Weights of a small mixture-of-experts language model, trained from scratch on English Wikipedia: a shared expert of 256 neurons, a variant of Adam for the experts.
Below are experts of layer 8 (counted from 0) of a mixture-of-experts language model. Rows are named router (the router's row for the expert), down (a neuron's output weights, with its number) and show model dimensions 0-255. Each number is 50 + 10 x the weight over its row's rms, rounded and kept within 0 to 99.
After each expert's rows: a language model's description of what the expert responds to. This comes from a sample of Wikipedia text that the model never trained on.

# expert 31
router:60 50 57 47 55 42 64 38 56 46 49 26 38 38 65 49 44 73 62 48 72 46 66 38 51 59 53 57 42 68 59 57 58 54 41 42 61 51 49 70 41 47 36 54 57 65 54 66 61 49 46 33 52 42 44 45 52 49 41 45 34 55 54 63 60 58 47 66 49 55 50 54 59 49 50 46 50 57 64 31 43 56 44 39 63 34 31 51 52 58 55 48 59 46 35 39 52 53 52 61 56 69 36 59 57 51 43 39 47 42 53 51 48 64 61 57 59 68 61 52 56 46 40 46 48 53 53 59 42 47 44 55 59 38 47 51 51 63 51 26 53 42 39 57 64 49 66 31 45 50 40 33 45 47 45 52 25 26 56 50 31 55 53 66 67 46 52 33 45 46 46 50 60 51 68 40 53 55 63 50 33 53 52 35 64 40 27 57 62 50 27 63 47 57 48 47 50 50 61 39 47 49 50 45 58 42 58 31 59 46 60 45 54 48 66 58 44 43 56 47 46 46 43 46 56 55 54 60 62 53 51 34 60 53 62 56 44 60 44 52 36 38 42 39 45 61 56 47 57 55 29 76 42 39 79 54
down0:54 48 44 34 61 46 61 52 56 43 47 59 44 56 49 50 49 51 38 50 59 53 50 46 43 62 56 55 59 55 39 32 43 43 55 63 40 55 48 34 48 53 46 50 46 47 56 49 49 55 50 56 58 50 48 59 51 43 73 59 68 76 50 48 35 49 72 36 37 43 58 60 52 53 46 36 54 63 54 47 53 42 47 56 40 43 53 57 47 58 72 40 39 53 52 49 72 50 52 42 45 55 64 47 54 59 59 65 55 61 65 46 40 41 92 55 38 66 60 44 55 33 46 35 44 81 44 57 56 48 52 55 48 53 62 43 62 45 31 57 46 52 35 52 59 55 45 51 53 49 56 41 56 68 41 67 54 56 51 45 74 44 35 58 59 51 39 43 45 35 59 41 64 58 46 46 67 58 57 42 39 69 53 54 57 52 56 43 39 48 55 57 44 60 60 28 43 59 39 61 37 42 43 52 57 83 49 45 42 36 59 50 44 50 54 45 46 51 41 44 45 49 47 53 64 47 44 59 46 53 35 48 48 49 48 39 60 50 60 69 55 45 45 58 59 70 56 61 51 77 43 62 38 52 28 73
down1:56 52 54 55 67 69 63 46 48 62 30 55 44 52 66 42 59 29 56 47 38 49 48 53 56 39 34 48 69 52 43 51 62 63 38 51 35 37 32 66 33 51 47 54 58 59 45 65 41 34 34 56 56 55 50 42 54 51 39 49 46 62 43 56 36 21 50 47 43 48 43 50 61 56 42 45 50 64 49 39 59 55 55 45 43 43 56 42 55 57 48 31 41 50 50 52 42 37 67 80 61 45 43 58 54 56 36 65 34 51 57 71 65 36 42 42 45 48 61 43 72 58 49 49 40 70 31 59 48 33 45 56 53 53 44 53 35 58 51 42 48 55 50 57 42 59 52 53 39 33 58 47 57 51 48 63 51 62 76 51 51 71 48 60 24 52 48 46 60 48 57 57 42 65 51 50 63 43 62 53 57 43 44 62 49 46 60 41 27 44 73 57 56 58 52 42 57 34 63 48 47 40 43 50 41 41 52 41 49 55 53 42 51 31 44 64 67 68 64 49 35 52 60 42 53 64 44 42 42 49 59 53 39 58 47 42 47 42 41 44 59 56 53 49 58 46 50 49 55 60 55 62 51 61 31 62
Description: On and paragraph ends

# expert 40
router:50 65 47 45 46 63 72 51 66 52 43 26 40 53 62 45 44 54 53 39 51 47 61 30 49 62 49 43 50 60 52 64 66 57 48 37 52 53 52 51 48 55 47 66 75 47 53 45 58 56 43 45 58 38 58 61 37 51 29 41 49 51 46 56 38 38 57 51 36 55 60 39 49 50 48 41 38 53 62 49 44 54 41 60 45 37 48 45 57 52 65 48 60 49 41 42 49 39 52 52 61 41 27 49 49 34 41 63 57 49 50 59 53 52 63 50 53 50 57 25 64 38 25 42 52 31 49 60 43 45 55 58 64 33 52 58 41 58 63 31 45 48 43 55 66 32 60 37 36 37 53 47 47 54 57 51 35 57 54 45 44 56 51 57 53 61 49 44 62 60 40 54 48 53 46 56 64 64 54 60 42 58 58 50 56 52 51 40 44 69 47 49 51 25 63 25 63 57 55 31 36 41 53 40 44 47 62 50 54 30 62 42 29 50 60 59 69 59 42 31 42 61 62 59 60 51 50 55 51 62 30 56 62 59 52 55 61 63 39 37 48 31 36 36 51 52 45 56 33 62 31 43 62 48 53 56
down2:53 51 54 57 66 63 40 77 51 61 62 54 36 39 38 62 35 53 55 46 47 52 47 29 44 71 56 49 50 51 45 38 57 36 48 36 45 45 57 50 38 39 49 49 57 52 49 67 55 64 40 45 67 39 48 50 57 49 52 55 39 74 50 29 48 44 59 41 56 48 51 69 39 52 59 42 58 50 42 51 44 55 57 35 69 46 36 46 46 53 62 48 36 34 50 35 28 41 62 57 63 43 40 43 37 42 65 59 61 62 53 47 55 56 36 51 46 67 51 57 49 50 43 40 66 57 39 56 26 50 61 58 45 52 52 49 31 47 68 43 54 53 29 54 45 53 45 48 45 52 50 66 49 28 75 60 44 45 38 59 43 52 51 46 52 49 37 40 60 48 71 60 46 38 43 39 54 43 48 68 60 36 39 45 41 39 55 48 66 34 47 53 46 55 54 31 35 50 67 42 32 40 50 59 53 42 43 44 36 59 51 69 45 48 57 41 48 63 50 48 48 52 58 45 39 53 49 45 50 46 42 58 72 46 53 57 32 78 56 53 54 58 23 46 46 44 49 49 56 43 53 64 50 55 46 37
down3:50 44 49 52 60 65 46 53 45 64 48 50 60 56 63 61 50 48 25 53 58 70 34 34 43 67 33 42 51 59 48 43 58 38 51 40 29 52 47 41 63 53 37 78 53 51 40 52 66 40 44 43 59 43 67 58 36 50 36 35 40 47 56 51 57 48 45 58 30 56 44 67 57 47 58 43 53 45 49 61 55 48 38 68 44 63 58 32 46 43 65 40 42 34 60 50 44 52 54 41 68 53 42 51 45 48 38 61 52 57 44 53 42 42 41 35 37 62 45 45 54 43 46 57 61 36 48 45 43 43 52 25 34 40 47 42 38 44 53 52 45 50 48 60 39 50 51 59 55 42 45 57 59 41 42 64 49 57 55 53 48 57 58 66 50 55 42 48 35 50 36 32 41 50 40 51 50 53 57 57 49 45 48 38 45 36 52 27 52 29 44 36 61 33 38 50 45 60 49 54 37 54 59 41 36 59 49 45 19 61 57 55 36 27 43 39 50 49 46 63 54 63 56 51 55 38 54 60 60 32 44 55 36 36 64 24 47 50 52 45 67 47 51 44 44 54 41 49 66 37 48 29 60 44 57 58
Description: Place names, census years

# expert 11
router:48 51 67 54 30 60 59 63 48 60 35 34 50 40 56 62 55 58 68 46 61 65 63 46 53 66 38 43 39 54 50 62 55 49 48 42 51 60 54 52 32 44 38 50 60 52 40 63 62 53 46 49 70 43 45 40 39 54 43 55 29 66 45 48 54 38 60 53 42 42 38 49 62 48 53 74 35 60 41 38 61 61 36 63 58 53 37 43 53 60 61 47 55 61 60 44 41 62 70 63 50 64 50 55 42 58 58 37 39 32 52 46 57 77 54 67 61 60 62 53 56 43 48 47 60 40 36 41 53 32 40 59 58 48 41 37 61 68 63 45 69 40 37 52 57 49 49 46 40 38 67 42 39 44 37 71 32 41 68 40 39 50 60 39 63 64 55 47 58 57 50 64 43 52 65 42 55 65 56 44 48 49 45 39 34 41 57 64 48 37 57 50 64 54 49 42 40 48 38 55 54 51 52 41 56 38 50 40 60 38 64 38 47 49 58 61 55 43 53 46 48 44 62 45 57 63 34 48 42 63 36 48 61 55 63 34 60 66 39 49 37 50 63 56 43 50 53 49 49 46 49 69 41 58 59 50
down0:37 50 60 37 56 52 49 53 53 52 54 41 62 47 55 44 36 53 54 48 64 41 47 49 42 52 51 36 60 45 51 28 59 60 32 47 58 56 65 48 56 48 35 45 56 52 67 53 54 39 62 45 50 44 64 39 65 21 68 58 65 61 48 56 44 55 47 48 43 55 42 59 53 34 48 45 52 61 40 51 52 29 45 54 33 51 45 50 61 62 64 46 56 69 43 55 54 51 45 36 46 40 68 43 47 42 57 39 61 53 42 44 22 49 67 63 56 51 48 50 49 48 61 55 41 57 45 50 45 51 44 33 61 73 52 32 67 35 31 50 67 57 23 42 56 55 61 43 37 54 46 33 50 54 66 58 39 56 41 46 61 38 38 54 67 36 58 60 41 41 49 63 67 43 51 52 63 53 46 55 47 60 58 49 34 63 48 56 57 39 46 45 64 48 51 19 56 63 49 46 29 50 50 50 64 72 39 51 45 52 59 57 31 62 55 53 42 49 41 51 50 72 48 47 55 48 41 56 46 56 42 55 72 41 41 42 59 42 55 58 41 36 55 45 66 55 52 54 62 44 56 55 33 62 42 58
down1:61 44 51 72 50 55 52 34 38 57 56 50 48 61 47 53 63 34 46 62 44 50 48 32 47 62 54 45 38 55 60 44 42 63 42 62 59 55 56 62 41 63 51 51 61 55 45 36 46 51 46 53 54 46 36 44 54 51 54 57 44 70 39 50 46 24 48 40 39 44 45 50 54 46 40 49 48 34 39 40 44 60 62 58 56 42 61 37 52 54 56 54 46 56 51 36 43 37 51 52 62 45 45 58 58 56 43 60 50 45 41 28 46 46 66 37 53 52 47 61 58 57 65 47 28 63 56 51 58 31 55 61 50 39 48 45 30 48 58 52 56 56 56 54 50 62 35 34 62 39 43 41 55 52 46 69 70 81 30 57 47 58 48 59 52 64 55 40 66 43 46 29 59 64 39 46 42 39 77 41 55 44 46 44 40 45 36 39 66 41 54 64 52 63 39 39 45 53 62 39 44 37 31 42 46 46 52 43 45 59 54 40 54 70 47 59 41 57 63 37 37 47 73 50 52 55 55 50 47 45 73 55 34 58 72 59 48 25 50 46 45 34 45 47 64 52 52 46 45 46 58 61 60 51 52 38
Description: Biographical narrative verbs

# expert 28
router:54 38 42 45 46 65 55 33 63 54 53 40 47 54 58 45 49 69 58 56 34 51 67 36 64 35 48 37 38 56 41 38 63 52 63 39 53 49 52 51 47 32 40 76 63 60 45 61 60 57 60 36 55 59 57 45 43 60 54 36 50 56 49 63 56 59 49 46 42 37 43 28 57 22 41 51 38 63 53 52 57 73 56 44 58 48 29 43 36 39 60 59 54 39 33 48 37 53 60 68 48 63 45 58 57 46 51 52 54 48 42 62 59 52 41 61 38 45 50 40 50 36 35 42 37 48 50 54 41 46 59 61 59 36 33 55 46 48 71 37 62 38 42 55 47 44 46 46 57 43 49 43 40 55 59 59 32 32 50 47 56 65 50 43 62 52 40 37 53 55 47 45 42 52 65 48 65 67 45 28 49 53 69 50 49 44 68 57 59 63 47 51 58 47 61 46 51 37 40 51 43 55 28 32 50 53 40 35 69 56 64 46 37 40 46 70 64 59 64 42 46 46 55 60 41 54 48 65 51 47 41 41 50 57 56 58 41 67 42 44 45 44 55 52 30 50 51 56 43 50 38 62 59 59 42 42
down0:53 39 56 33 47 47 40 51 46 59 54 63 51 59 57 46 36 54 52 57 64 58 43 46 41 33 62 47 30 46 60 32 33 54 57 57 56 65 44 51 47 50 39 42 54 46 59 57 51 62 49 55 42 52 52 37 27 45 61 43 59 35 35 56 46 50 59 50 58 48 48 53 46 41 44 64 48 47 52 28 48 32 39 44 49 31 45 52 48 55 62 42 44 54 56 48 75 56 50 53 60 54 60 50 63 56 46 40 55 49 41 42 46 44 68 70 69 29 49 66 48 43 52 57 41 66 51 50 43 36 51 34 53 55 50 42 45 57 45 41 47 50 47 39 59 76 52 40 36 57 60 35 47 46 62 67 32 59 37 48 56 47 46 57 50 44 36 55 62 51 43 49 70 50 49 49 60 69 67 63 54 51 42 64 40 47 51 62 67 51 61 49 31 53 69 60 53 52 55 66 45 52 56 34 63 49 30 41 54 62 48 47 31 52 57 36 42 37 30 58 39 52 42 38 67 39 49 51 27 44 45 52 63 32 43 63 54 59 47 58 63 59 57 50 46 64 58 60 68 63 40 60 56 58 32 66
down1:46 52 53 70 58 38 27 69 57 55 34 55 41 47 54 51 58 46 73 44 39 57 57 39 50 57 33 58 73 47 48 45 42 65 55 53 56 46 40 53 52 47 39 50 64 69 49 43 49 50 50 50 59 58 57 49 61 61 53 61 57 63 53 57 28 36 54 48 33 52 57 57 34 39 45 47 56 48 41 54 52 56 56 43 41 55 54 39 40 53 54 35 35 45 41 51 44 46 48 64 60 54 51 73 53 33 55 60 52 62 53 45 52 49 52 59 40 34 54 60 51 37 37 31 42 73 48 42 42 53 48 53 60 52 50 46 60 36 53 42 59 56 41 57 74 55 47 44 72 30 47 44 47 53 35 59 48 54 47 46 66 66 38 50 48 43 41 42 45 60 54 57 57 49 32 55 59 51 93 45 51 42 53 54 46 50 58 33 36 49 66 60 33 58 50 25 42 46 60 44 50 42 39 53 65 44 48 31 52 55 52 46 51 37 40 64 56 51 60 54 21 47 57 56 46 68 47 41 41 35 54 46 45 31 53 41 47 54 64 53 36 65 46 49 47 36 47 60 36 58 58 53 60 56 54 41
Description: Capital initials, connectives

# expert 35
router:71 54 68 48 47 56 50 38 53 61 47 41 48 32 48 45 38 50 64 46 49 58 44 40 51 36 48 44 46 56 51 45 49 59 42 29 49 54 50 59 67 33 43 49 62 41 48 47 70 47 53 44 52 58 40 56 31 39 48 34 44 54 46 64 48 39 60 47 47 54 49 59 51 48 42 50 45 43 65 31 64 49 57 42 59 30 40 40 42 50 47 47 38 48 62 45 39 69 55 64 59 47 35 47 62 42 45 45 63 54 51 58 46 48 62 57 39 40 62 35 48 42 53 55 56 40 39 43 50 33 53 44 60 42 46 54 33 46 56 43 70 39 30 69 51 46 39 56 70 42 57 38 43 50 51 55 44 39 49 36 40 54 46 38 54 65 77 23 52 47 49 79 34 49 54 33 52 48 76 63 62 72 70 50 55 53 50 45 52 55 52 52 64 28 47 39 39 40 57 46 51 59 58 36 53 50 52 49 73 55 61 50 60 41 61 66 57 55 34 36 40 56 65 53 50 53 50 59 60 51 60 34 68 40 57 59 39 56 57 51 30 39 62 46 47 44 50 41 56 46 45 59 52 52 52 63
down7:33 52 47 49 46 52 58 54 42 53 57 30 39 58 37 38 52 63 42 52 49 59 39 41 51 48 50 46 57 61 44 57 70 41 51 34 55 52 53 48 41 52 32 54 39 38 45 50 39 50 58 58 59 45 51 34 48 51 59 68 70 33 65 61 49 52 36 63 65 51 75 70 48 49 57 61 46 41 46 54 47 56 55 41 42 43 55 48 66 55 45 56 57 62 47 41 39 50 59 45 48 55 46 48 55 44 53 75 55 41 43 46 39 57 59 43 38 31 64 52 40 52 32 44 48 62 35 55 38 62 61 65 44 57 43 20 59 41 54 38 57 57 56 62 52 54 54 45 45 61 42 54 47 51 49 43 39 53 47 54 43 49 45 56 39 60 63 72 54 57 52 56 52 37 59 52 59 44 51 51 54 40 20 53 50 47 57 56 55 53 55 51 60 49 46 43 51 78 23 53 50 50 40 22 54 49 64 59 34 56 35 53 41 50 41 58 63 40 57 51 53 47 50 50 54 44 49 44 16 58 60 55 49 55 62 43 60 53 36 38 55 55 57 54 81 59 50 48 35 56 53 22 42 49 41 63
down8:39 55 57 43 47 47 58 47 54 56 51 52 47 47 52 30 46 54 49 43 58 51 86 41 49 49 39 46 44 62 34 31 53 62 55 42 61 36 38 50 57 56 51 63 52 59 59 57 52 54 38 49 33 56 59 58 49 39 50 52 47 57 53 48 53 63 47 39 57 72 46 57 56 44 38 53 48 43 56 48 49 35 45 63 67 20 53 53 57 51 72 73 64 48 44 48 56 54 56 64 54 46 45 55 47 42 60 62 39 51 53 25 55 51 51 47 42 54 59 56 63 63 59 55 40 40 55 53 54 27 56 49 51 41 55 63 42 45 50 42 46 53 51 41 40 59 67 48 22 66 32 53 72 42 63 54 48 47 47 54 43 49 56 52 36 63 46 28 40 58 58 56 61 52 31 36 67 67 45 53 42 43 72 53 38 50 51 43 64 61 62 63 61 63 77 39 40 57 51 49 47 60 44 55 37 57 41 35 65 54 57 49 55 52 58 44 38 63 20 42 65 36 45 64 49 59 47 41 53 53 52 43 60 49 50 51 63 57 64 49 43 39 55 52 44 45 55 40 54 43 43 58 38 43 48 31
Description: Coordinate digits, name prefixes

# expert 45
router:73 52 53 39 41 55 57 48 59 54 48 39 41 45 65 62 56 68 58 54 38 54 50 61 49 57 43 32 51 49 49 40 62 53 58 37 40 44 52 56 46 40 43 70 61 55 42 51 65 47 38 39 63 40 33 49 33 43 48 46 60 43 43 43 48 59 48 53 45 42 44 41 45 49 41 55 42 50 44 59 58 50 42 45 42 59 50 49 38 40 54 49 48 39 41 43 38 61 57 61 50 65 28 59 62 66 53 52 42 52 52 54 55 43 41 69 50 38 49 30 63 31 39 54 51 44 32 59 47 36 32 51 52 46 44 50 37 55 55 55 65 45 52 69 70 49 50 39 29 45 31 26 56 42 58 56 22 51 66 56 46 62 51 49 59 55 41 47 60 60 43 61 56 45 47 39 55 58 66 43 61 61 56 35 59 48 52 58 65 54 39 40 54 35 47 35 59 46 36 54 40 66 26 52 42 41 46 34 55 47 52 57 51 42 42 56 50 33 40 43 54 50 58 44 57 78 42 41 67 53 44 44 76 44 67 43 31 61 51 37 39 48 51 65 41 43 50 57 50 70 46 62 54 65 55 44
down1:35 38 61 47 67 77 50 38 59 55 48 48 41 63 48 53 61 46 52 46 43 60 50 53 64 59 36 48 57 44 43 37 55 48 52 55 72 63 46 62 34 46 37 62 58 56 59 49 28 45 54 37 58 39 71 56 53 55 50 57 60 57 39 36 55 42 51 54 43 49 49 48 60 45 45 45 67 65 54 55 54 67 40 48 53 60 62 36 54 48 48 39 44 41 53 61 48 62 60 44 50 50 31 47 50 60 63 62 49 48 48 57 52 42 49 47 48 44 51 43 49 47 62 49 37 66 54 43 49 43 42 62 47 27 43 49 45 53 38 53 65 63 54 55 57 42 60 40 58 36 54 61 34 61 46 53 31 68 49 38 54 49 47 51 66 62 52 41 47 54 54 55 65 39 43 40 53 40 64 41 66 38 52 58 42 42 44 58 51 59 74 68 36 58 52 59 42 58 42 40 51 50 22 38 48 68 61 41 30 51 38 58 37 62 56 87 50 53 60 42 44 32 60 61 61 56 37 42 55 60 49 62 37 45 56 32 58 47 68 68 39 53 47 38 60 54 51 58 65 46 63 59 63 52 39 51
down2:47 57 37 50 46 54 48 48 54 33 62 52 49 40 54 49 54 65 58 49 79 46 58 49 38 54 37 57 58 60 55 51 43 54 63 51 61 35 46 48 54 47 43 53 57 53 53 70 51 62 54 62 63 51 54 51 52 60 61 55 35 66 31 37 48 52 37 63 48 50 55 49 37 40 55 21 64 52 54 42 57 50 60 50 51 36 39 41 38 40 50 35 49 43 52 33 44 37 53 50 53 50 47 39 51 36 53 67 56 53 67 55 58 48 08 45 37 54 56 49 52 50 38 35 45 44 44 49 60 44 47 46 57 50 59 60 47 50 48 31 47 46 50 49 56 46 48 41 55 58 63 60 44 49 70 51 53 45 49 33 60 38 44 40 45 61 39 45 45 52 64 66 48 43 52 44 46 47 36 50 33 62 39 59 54 50 57 47 46 33 53 64 71 31 58 36 42 59 59 27 53 48 49 48 52 52 64 47 34 70 70 48 69 43 51 43 49 46 50 48 49 47 35 59 53 58 42 44 49 36 68 43 57 66 44 64 39 63 61 54 45 51 28 28 53 54 47 68 72 38 50 61 40 39 65 61
Description: Auxiliaries, name fragments

# expert 39
router:46 59 36 64 49 79 72 37 54 45 24 38 50 48 51 48 52 58 42 40 43 66 57 47 52 46 54 33 57 45 48 52 38 52 57 59 52 49 55 65 43 46 49 72 56 56 48 57 47 46 46 51 57 51 50 56 56 51 52 28 38 50 46 59 49 39 52 50 48 49 43 43 47 48 49 55 47 57 52 44 42 63 44 56 53 40 42 62 60 42 61 24 55 29 50 58 47 48 57 52 59 56 40 44 48 48 48 62 53 35 40 47 51 39 68 55 59 52 63 41 46 46 36 66 49 42 46 54 42 36 52 41 57 30 29 60 46 59 56 41 63 36 27 61 59 44 48 47 53 39 58 39 50 54 69 46 43 23 59 32 45 50 53 44 53 57 46 42 49 56 44 67 50 46 45 52 34 49 58 51 52 48 63 34 49 59 55 47 60 68 52 47 54 54 50 36 41 33 51 53 36 44 46 57 39 33 44 38 72 67 47 54 30 49 63 52 79 48 23 47 46 62 51 56 53 58 41 44 57 41 42 48 70 52 58 50 55 59 35 51 38 46 61 42 39 32 39 69 69 49 39 62 45 66 67 60
down5:52 66 53 41 59 52 49 57 75 68 36 45 38 56 55 49 71 60 63 54 53 50 61 60 53 52 39 36 55 45 68 55 64 45 49 55 51 55 44 44 41 56 48 63 40 57 47 59 49 48 37 46 52 65 56 49 43 66 36 17 41 51 52 54 45 45 45 55 41 46 64 48 36 62 44 60 44 42 57 40 64 58 48 72 57 44 60 61 33 50 59 59 45 45 43 41 45 52 56 60 57 47 50 44 33 49 49 63 68 42 61 38 52 63 52 45 39 48 45 68 50 42 41 51 54 47 49 64 47 56 32 51 49 48 49 56 50 46 88 62 47 50 51 49 26 49 43 52 61 39 38 54 49 48 63 62 61 46 48 45 52 45 63 43 48 50 51 54 64 40 52 50 37 33 47 60 46 46 33 66 46 37 53 57 38 43 63 43 31 59 36 46 43 45 60 53 67 36 46 32 58 64 45 46 34 58 43 27 66 42 41 34 58 40 42 43 64 73 48 33 36 50 50 45 47 67 73 46 53 39 47 56 52 41 45 44 45 51 48 35 50 41 52 56 51 45 73 62 43 43 39 36 57 40 44 43
down6:61 59 69 66 45 49 62 38 40 50 55 30 62 52 63 36 40 68 48 49 52 47 37 58 56 53 41 68 41 48 36 49 62 57 49 50 44 48 47 66 44 53 55 57 71 38 63 59 39 39 69 63 53 30 48 59 50 59 41 43 37 51 64 46 55 61 46 51 69 52 43 59 45 68 57 42 55 46 39 61 33 45 58 60 30 47 39 39 52 39 34 54 63 49 37 44 59 57 64 50 43 63 61 56 50 58 49 51 64 50 42 50 50 31 44 32 52 48 55 49 59 24 42 59 60 30 53 42 59 60 41 51 43 48 54 52 38 56 54 54 55 68 40 43 58 52 34 41 28 61 47 50 45 62 72 42 61 39 54 53 71 44 66 44 46 51 45 68 45 36 40 64 48 43 55 45 51 46 34 47 51 28 49 39 39 56 48 43 55 45 58 35 54 45 47 49 40 45 54 44 45 52 36 57 38 54 52 60 39 56 60 48 45 44 53 35 33 68 48 69 68 61 51 52 64 65 34 40 37 47 52 56 45 52 44 49 75 59 53 36 46 63 55 55 49 46 53 47 52 46 57 44 44 72 33 53
Description: Determiners and possessives

# expert 25
router:50 44 45 80 44 45 50 45 39 56 27 42 50 48 68 60 45 63 58 38 40 47 55 42 54 74 47 51 49 54 37 54 64 58 57 54 51 54 48 47 53 45 43 51 52 73 49 77 57 59 53 54 78 38 42 48 42 44 63 29 48 53 66 65 58 51 66 50 58 58 53 40 55 52 50 41 39 48 33 47 30 70 66 47 53 36 33 61 56 45 38 41 48 45 51 53 34 46 58 54 46 50 40 40 60 48 37 39 48 48 60 46 52 46 56 51 42 59 65 40 47 46 50 60 45 53 33 52 42 42 48 44 49 40 48 45 39 62 60 51 65 61 33 56 71 48 47 39 40 46 71 43 53 56 46 62 40 38 62 44 52 55 48 42 52 61 43 59 45 54 44 42 40 42 61 47 62 48 70 47 37 49 49 33 44 54 64 50 53 42 53 45 51 48 54 47 55 47 32 52 39 41 39 35 60 32 38 42 63 54 73 43 42 23 62 72 56 54 47 53 50 54 62 46 52 61 47 43 59 61 37 39 58 61 58 54 69 70 33 36 49 38 73 46 49 44 48 50 35 50 47 46 59 69 48 55
down6:44 59 63 74 60 63 55 42 36 53 40 42 53 56 46 59 54 65 52 40 52 44 40 54 49 32 48 69 44 58 33 54 53 64 27 40 45 49 47 46 38 75 41 31 66 59 63 47 49 38 48 60 55 57 50 53 56 52 46 29 41 55 55 48 39 65 39 39 46 51 39 52 38 58 64 39 56 53 54 53 46 48 35 43 41 47 43 47 33 65 54 39 36 50 40 53 46 47 65 30 34 47 48 41 36 54 39 37 57 43 24 41 52 54 74 58 52 43 74 62 44 39 38 60 35 37 50 56 47 55 54 34 52 39 37 54 60 35 64 66 57 54 44 58 38 41 42 46 42 51 55 49 33 56 49 45 59 50 67 50 58 63 49 37 44 55 37 61 57 40 37 57 47 57 52 58 61 44 46 65 62 33 44 66 26 44 70 50 40 44 49 50 31 42 47 41 40 58 53 47 56 53 40 45 63 45 71 46 43 47 56 58 55 36 55 56 55 51 42 40 52 53 49 44 48 49 42 41 63 58 46 54 57 55 49 32 54 47 45 38 46 62 49 67 73 55 51 58 54 40 59 52 44 72 38 50
down7:41 40 46 49 36 71 33 54 53 50 66 37 61 59 56 36 39 45 61 65 32 46 37 49 38 41 38 59 53 67 51 54 58 46 30 39 35 43 48 49 45 63 31 59 54 42 41 31 58 33 57 55 60 55 57 45 57 58 27 58 56 39 41 43 45 41 29 53 56 30 59 64 45 46 70 55 47 42 52 61 43 51 65 39 50 38 69 50 41 53 40 71 57 64 41 38 44 65 54 41 47 47 41 60 62 52 42 57 34 34 28 45 49 50 38 43 39 38 44 53 35 34 46 45 73 43 53 73 50 48 53 46 55 52 40 41 42 63 42 40 46 55 49 49 50 37 60 57 48 64 44 45 47 45 48 51 65 44 40 62 49 47 29 60 46 47 62 50 52 52 42 35 45 40 53 52 41 43 36 57 53 40 20 48 62 51 52 53 75 59 50 56 63 49 45 55 55 53 50 67 47 41 61 57 51 48 59 55 28 55 33 38 50 43 57 43 50 61 53 41 45 46 53 44 37 37 38 57 36 45 57 58 33 41 45 35 58 47 51 47 50 46 56 55 49 48 26 44 50 47 60 37 42 55 44 46
Description: Awards, leagues, "of"

# expert 7
router:45 42 44 46 42 69 64 52 53 45 46 39 50 46 48 60 45 53 62 41 58 29 56 52 67 43 53 52 37 46 62 61 66 41 55 44 63 63 44 60 29 48 39 60 61 68 36 60 54 44 48 47 51 48 47 60 43 63 47 41 45 49 67 43 55 42 47 58 57 54 48 38 48 53 55 55 45 39 43 63 51 64 36 50 67 39 54 46 35 51 48 41 44 23 39 45 54 61 50 55 46 56 32 74 67 39 26 42 37 47 46 55 44 49 39 50 41 67 68 36 51 47 46 50 65 48 50 48 40 46 42 58 71 43 43 64 29 55 72 49 53 47 36 78 65 30 46 50 43 36 46 47 44 48 47 56 29 26 50 57 25 74 50 55 59 52 46 45 60 58 53 62 43 63 57 33 67 61 63 29 54 55 54 32 51 45 45 63 42 50 48 58 41 64 43 42 56 61 49 49 50 55 46 48 61 44 52 41 47 41 54 55 61 36 71 56 57 63 55 52 48 57 56 58 50 67 59 53 47 58 52 57 52 51 62 47 61 55 60 47 45 47 45 39 52 36 59 49 60 62 55 71 49 49 41 43
down0:54 48 69 46 53 56 43 47 52 56 40 33 59 59 62 45 39 34 39 51 70 44 55 56 54 57 71 60 57 50 40 26 52 63 50 53 33 59 42 47 62 48 51 39 57 39 59 53 41 57 43 34 48 49 58 36 59 42 68 62 71 51 51 53 44 51 45 57 35 60 37 62 47 36 59 50 41 36 27 43 56 50 57 55 63 54 50 41 54 65 49 47 42 58 42 59 67 51 42 45 56 36 73 45 57 48 47 46 32 42 54 63 48 45 71 43 46 59 70 61 42 36 42 42 37 58 55 53 55 41 48 39 45 60 38 35 42 53 45 58 56 52 44 60 37 61 42 60 48 44 51 36 43 58 50 54 49 54 53 35 73 43 50 65 48 64 46 36 53 47 45 44 58 62 54 44 62 60 41 43 65 40 46 27 60 63 65 48 53 37 62 38 61 47 48 50 66 53 60 53 57 57 37 52 60 54 44 51 48 61 47 39 39 61 61 52 49 57 43 56 30 53 47 56 64 44 49 48 57 49 38 56 77 38 41 40 58 58 63 52 66 69 43 53 55 51 52 51 82 57 39 67 38 61 58 62
down1:31 53 61 54 41 45 42 52 36 53 64 57 56 47 49 55 47 47 32 38 44 43 34 50 70 42 50 39 58 55 49 45 62 47 54 48 31 44 37 25 36 66 46 51 44 54 48 56 41 48 66 39 30 35 54 55 57 37 46 39 39 52 46 51 41 50 47 51 54 57 55 45 31 48 41 45 51 64 54 52 34 56 35 40 57 72 50 60 35 50 43 43 50 52 55 52 24 44 37 56 62 43 58 67 45 64 52 38 27 46 44 50 64 60 66 29 55 35 59 46 62 57 59 31 51 44 48 47 60 57 39 56 53 30 59 56 40 66 45 48 53 48 47 42 64 38 62 29 46 30 47 48 56 39 36 56 50 47 49 63 49 53 34 51 67 71 47 39 47 44 50 38 57 56 62 39 52 46 55 58 44 52 35 48 39 40 49 45 33 50 51 59 53 43 39 38 37 27 35 47 33 33 52 66 58 56 60 58 35 44 65 40 57 37 39 65 33 50 63 51 53 44 49 63 43 58 41 51 40 46 60 61 58 53 44 53 58 38 56 47 50 44 52 50 49 30 47 45 47 61 49 76 54 61 47 52
Description: Credit and title words